Weights of a small mixture-of-experts language model, trained from scratch on English Wikipedia: 1 pick a token.
Below are experts of layer 7 (counted from 0) of a mixture-of-experts language model. Rows are named gate (a neuron's input weights, with its number), up (a neuron's input weights, with its number), down (a neuron's output weights, with its number) and show model dimensions 0-255. Each number is 128 + 24 x the weight over its row's rms, rounded and kept within 0 to 255. Numbers have three digits each.
Before each expert's rows: "gets" lists some tokens that make up at least twice as much of what it gets as of all text. This comes from a sample of Wikipedia text that the model never trained on. Tokens count by the router's weight.

# expert 24
gets: "0", "; ", "|", "| ", " ", "0 "
gate0:150141154130150134150115114163147087109112160117142138161114106150109122112114098135119121133150113108109130116116130202120079126141157106117152116103133094089156183064128132188132098134131121134114105121126118108126174138157145100117127130119124155112193167096132172149139109097117111105115123143126111134125134177118152132113128181124125121157124135121117111133166192170112132081147152140100113163112136103104105114102173119099152135103096141089121183133154117112138097142151127171164132144097124087159122140126098150138098154112143139094108175169151127136133134122154133120143126104108124154134181119085086128109107123140109137124148115119108155083095120137100085161114141110157110149146110139114110118168138118183118151119149106166135142163122132114132142094150138
up0:113104069119144133125123146131106133124143122159096171114130099133169136121149108113132127095113139161105177143137153073084159143101110060117100122142159138169154122135166131142172183134122142087118118132154145171112109133100135154135119115129099099157109107148115091106149166176160116130151122115165118117139111084103125170129108085130105153141131143128130137135121137094114138121146077078162135107152120126132128124138085169129064107144162110117131115137102152154145143114093155154170109131162134158111124150151146123159133117154121132105142102132104143075127142091142134115103130124157126088156138148188141129156123158137111131107098150112125102174154138103126169087131141129106099107085149115159149119102117135079114090144124134136146113113154132137169118140145150
down0:134135094112136122109105126125108151173088133140157150103166087093143166147099155136127154174122132156143119132165190114143147132125107112153131135124151101122103115103141103169126183149124128094142141127114126119137122154126112143114087123167126097123087129143143164138137106146156148111121129133138120139130096114131143161073146140093170090144159118127121092157126129139173101090155174153128104095137140146162087120125172141128155144073136144136149134113107119169124144118087169151112062172123138098118116129111127109164132085117123112131138116106128105099131110136124132145134100121116098134192138191154163142091092117104129115089136081121129136133141101121122167129118123123143096113135180117165147115103114143156167101073129136145106112110129134179127105152138142

# expert 45
gets: "in ", "In ", "from ", "during ", "During ", "into "
gate0:159087126155123143132134162112131151146145142145110101134111168145162138103114149117124134111123101138138076161099128108144116148152128165150150148148133165130101191098121132153191107127156122138151127102094186154120139137179137144113121156149094122115168148133139132136120163134109149102082116144137151113121132095169134141176112113149123128143121139088130129122135124130135135186177163146118112143116120142132108120115148163105116144086124158141137097100114130143080144151129091124121142092123086140174166165128137105099130098126130185069119136142154088102151125126081126116112129111129152129091151125125127096132079126087113137108112159132108154088097128135188105109173133149131135137107128138131138128106162164158114157143162140147148155083142078133116142089134148
up0:147170125134130136153146099096154124102126144112133135117128103149153155144138175152093118092130128108122131133154129136117111097158139113097143122133173135157134112092119125117109112087154121136123144124150128085074136121092112164085133094153122138146097147131097113112109105098124103131126146129097107123104137140099101104144135128169148104099133177191130126115121103108130133065080141105136119118145152121138095119156131110101145125103141162081136154132141123097095163132042129128147125109078148132174106167148100154125099143067129120113126144146134139157159101107180116133113114154102137126142140132108123170144140099186142109144121163158155163108106147128103114148157132108125114113171116109155133146134133110080124070114157131127092087151144152110092133153090117
down0:077135183122097107107119168094168133156129105108106181103171112117125151118123139147166110153140134102149193114154112158126154124139119144126088180124120113145087139116095131099136111087144130125146116123110122133109096123128137122109123064126138106110173117129135145145131147126133160111115104146087124091159112128123133164113125145092151123121140132179137158179159144098143083150141139145125106135155115132140108143129119073149133100142105161150126139147134112149112129095110088165114127135132085149106122078128141169127131167132110100133129152140127102142143116172127111149137164125154142091149098097086109117125084125152142083177181117126148111131156097139158118144138171131067140090146153101101103126138155104093121105103106123147094099140119143098116100121119125

# expert 62
gets: "Al", "Mar", "Col", "Or", "Em", "An"
gate0:099160160108103101083129191180161113139150121125134143112166100102164071140059117149145147143116134127129118161112125076108104123175131094133204118151112138144168099130129105127124135068124142143147128121121178089103126164100141103114148141095092158145113090127127121107113122147141162096145109143114076152141096089167103131163159149131125127135150100113138119148156097128115102137140097101109128139185107120106152132110087120120150106147108143144131125126122130111173125178170111126131098142137136147150124130190147137117147153150132128103136150181112124136136139141169103170123110140131128138137110118143144131119142176160161168099138118132128134141141149132099117105149146116122128135137139153108165139116170095125116129138118095099083129136121107143086117112107119
up0:131161094127126160112106119145127144110095143117091090149100132122104129068089129128148129123168141126096141129130148138149144146127156119119115077119138113114163159127092106154095114135147141146124173117152143124123156149125140086149103164168123156159099165112111134178151131134120129153117116106106148105085116081099165121106134139134081086152151137085142131095129181118099144112139167132118127150140136158144156103123121089123162143115108093131139121166113076112135168140134116138104156141123148140047131100170123122124111131163158126150149134130037126133112132162098086163070113133141129158116119103144148107141144164168102139128080112098134164126144130128130138100137119135113100171125128118132133099138138136170125154101124106137159087114095140123142144124137118
down0:127125120136146111109154161161173184110122076191138132174149152145125109146113148151110145101146135118112190131166159096119121122128156128144166086127159117162106155149158118133122108110110109164143150173094162119138140125112118078136130113095153148145161110136102119115122124132128105171145159131118097148143098133117119123116135113109112110134162136139123130130102129109119123103160152163128131162156157130110142150072132123144075144146109145163140133105129085175122171124099106181138166153159087147140119140151116129113163136128179073158170135131138127121144139143097130108120121137113165107158095112081151089140176121143070134112096135142117151121140146101119114129145109127127151091165123157134147118114121168144074122150112105101155126110108145122156104096153118

# expert 58
gets: ") ", "; ", "H", "L", "X", "E "
gate0:151169154142101139123107104121117121107141161122113141144082115140104124112083140104171100121113146129092137134105141147186175148131147128075090095115102181133130135159105105157137150133182115155085162190131108136157057124122097146152110131131101154128112105112184148117161100110153118160168141132119162130144107174146125132127151144113092178143107158136142114172119135110125124136112106153102143103123127112140144124149131117145142128105136134102138108124133184096128119106162097143138122103127168136119090104123110125144090118183143119124118191154097087128131097127117111158103125146127093080127118110146134130124148134113072116140140132138154135131151113169160115117078102104133137139144138097116101108131146130183117154153165124117151104137103147092128148126127112
up0:107097105155114107116108127152124130144120119097146135136132166138129150093108117142085140160169128096137118127133147135099118121121129114132101124137139078162112163100114144078101138081087150107144135131059106094124139126116129115137144132175137118126142154129167163138083138151152144086102092141119138119094150145123122142101124094156137163134067132111128091117054104087152116130140163163135134153095150093108127159124116137095085193149133116125176144095183114113111155126115133133132077165113138159157124133183115124140083157123124127118153141162117135111095163077120151099142130125126150139127120136125114130150103111136146141127125124118125102113148119130118098156129087166091098153147111155148168146165086125106154138132078147156100119104123146127148145154113121
down0:122155156124070143142149151119106113160118122153097134127131124118145125101109143122142143136152134125108109141146158144164149087164149105135159125129124127131126137123138145115153082165094135116147114133096161150135141128162124161108094150126115077137112114138124127096117150182125089108102145109172165149134142143098112157100127138140151119103158161116065099149084074102067136117117140154105118129112107156141123123095102162160134129162125105128139126084116080116144123139131154099115112102135157174136166151192141119112157156117118122173141128173115124137099135107156108101130139147114163141145144148102162152077113135114115126151110106126159100123147086118129138106165101137128122106141107136160139138136143130125129061149133094114107172098162123172159096099179091

# expert 3
gets: "|", "$", "R", ")", "2", "Di"
gate0:113171171154116110113097119136145110127133096115137157139137131078127138120135105133160141121136142144134143178126124131127129081141128172152129132138169139152101125095128137080181108185125119102121111111129077133177113143125093093125151128159160116117118137119160078142119108148139117088108143080105118113119122119139159134128102107143088107152127116167143103147112161086124117142103114181136129136162113110132181145162129161134079125141095136154111155115128134124165154082148118086118111126147123111137123134147078108098101104099150111138139121139132137179154133167128144117145158150182131145132127148111135149150134155141122188153121143160130119160098139141154125128185130156126137107127161115117128134114118175083124095109115131132166130103161153085108053160116142
up0:158105148096116136094064127104120147131136133118120109120122105060125163098099137115184154139107094127137158133114100096102127118124150128117173172126131095099160163132114149122122137135104115178122114117152191117152131134145161128151123120115128132143157125099142141135093135144107121150125123164088102117118136113146116170148162137119168096113126116137161116092133098111112089135125134171130141137124109125114122128174135131200138148101142168140137151161129142117073133108138114116102150113098143142128112115146094103102122087117116158204099143135171160112142121109098128169127138113111104141127129130201136090146144114109083093120079100157133144133123107144099141099169143127156105124134103124123096098126151142169123082149128117085123147093092118132138139119146140
down0:106102156157100106161100156096107185147121108124133091177106142116098121097167101137074142152116145153091128125156106102128181156121107137120140126147117130141139136138118088067089115113136133089123159118133137116162108135126141094129129096114156158117122111185157125126125122152122071130121141110121144156111121165138138156129159118169097124128102147110100095101093090139140147111124144094110108130091161103154144141124152125172141125110131153129137103124152109122105112107127107129111127112122127123158102135108136122100158146136138143128090127132167186086127088144089087128098127116112130156075141095093112135143117127113092076108140124112114073103133147131122061120141157115126131089140129122124098096168104145122094103163126072088112136092126136101143135131107099

# expert 15
gets: "for ", "at ", "of ", "by ", "with ", "from "
gate0:090089100114134094152110143139128096132162129131163139128097135108092106108109135156097075089152112125117107108151131128096065145161129159124129146103125145174143120117120120144170161115112068135119129126095155127123133078129127121161143118144167155097103117141115079083096109174119113147114134135092138110120179149131137133146146147163144129187134127124118167129123115112116123075125177161087125156136170123102125087134142136121137095150135110146115085133115101151083136114093117095160132135123130081109122089099114141138154145127148129070153121116147137161119099154148121118168114139123109132106160163154135126100119111104129151102164121117138131110092170153111107127115132131093119153144135137168112140118080144099165162128126121188135095137149103103131149162149142
up0:093094113109151120133164136166112130133141167161120105197136180172154122090131106114149150109125135109111140076136146125171141159132132164120118094124161148148122121120108116081126095120119068129153115133088132115134125100147088136172142157148158108101116159127128112119178126189139089143126102119152127114133083172156158128111143124160113114151138155136181124147109093129139116120154113118135149089145111113085134101108117163105121126147145123159103119134132072131102139122111115144179144098147103163094106113130159120115134153169162150121157117102128144143122103146142171150153119181109096144134110143102137118151124116119155094103116136122103144115115129126156108167138176107116127112114097082132098149147098129096169123123125138123146100134087157125165160130170141
down0:145124128111114111090163127074091102128152172135107162106184075147105115102103109123090099127089133152143096119126133127138151127102112164144119122148137111105113077102153130116125148150122077164115176170108141122107199102116102134142129102101102107136132112159139098142113151110131114097110128104099110139120119107102122125144120105072126132124072122116117085096129106119166128104108145154117103123130105094127167118147109131090106096117170108134131129114094140129087171125140156105162116138111136117145151111174151147148168117118106177132126151124176123105151127103115129133108116115152102110137190123141084105165129143115115162129123124124070160155159120148099138108101137200124151146136131151142163117164146146131136101122125126134141142102119125123097138098101098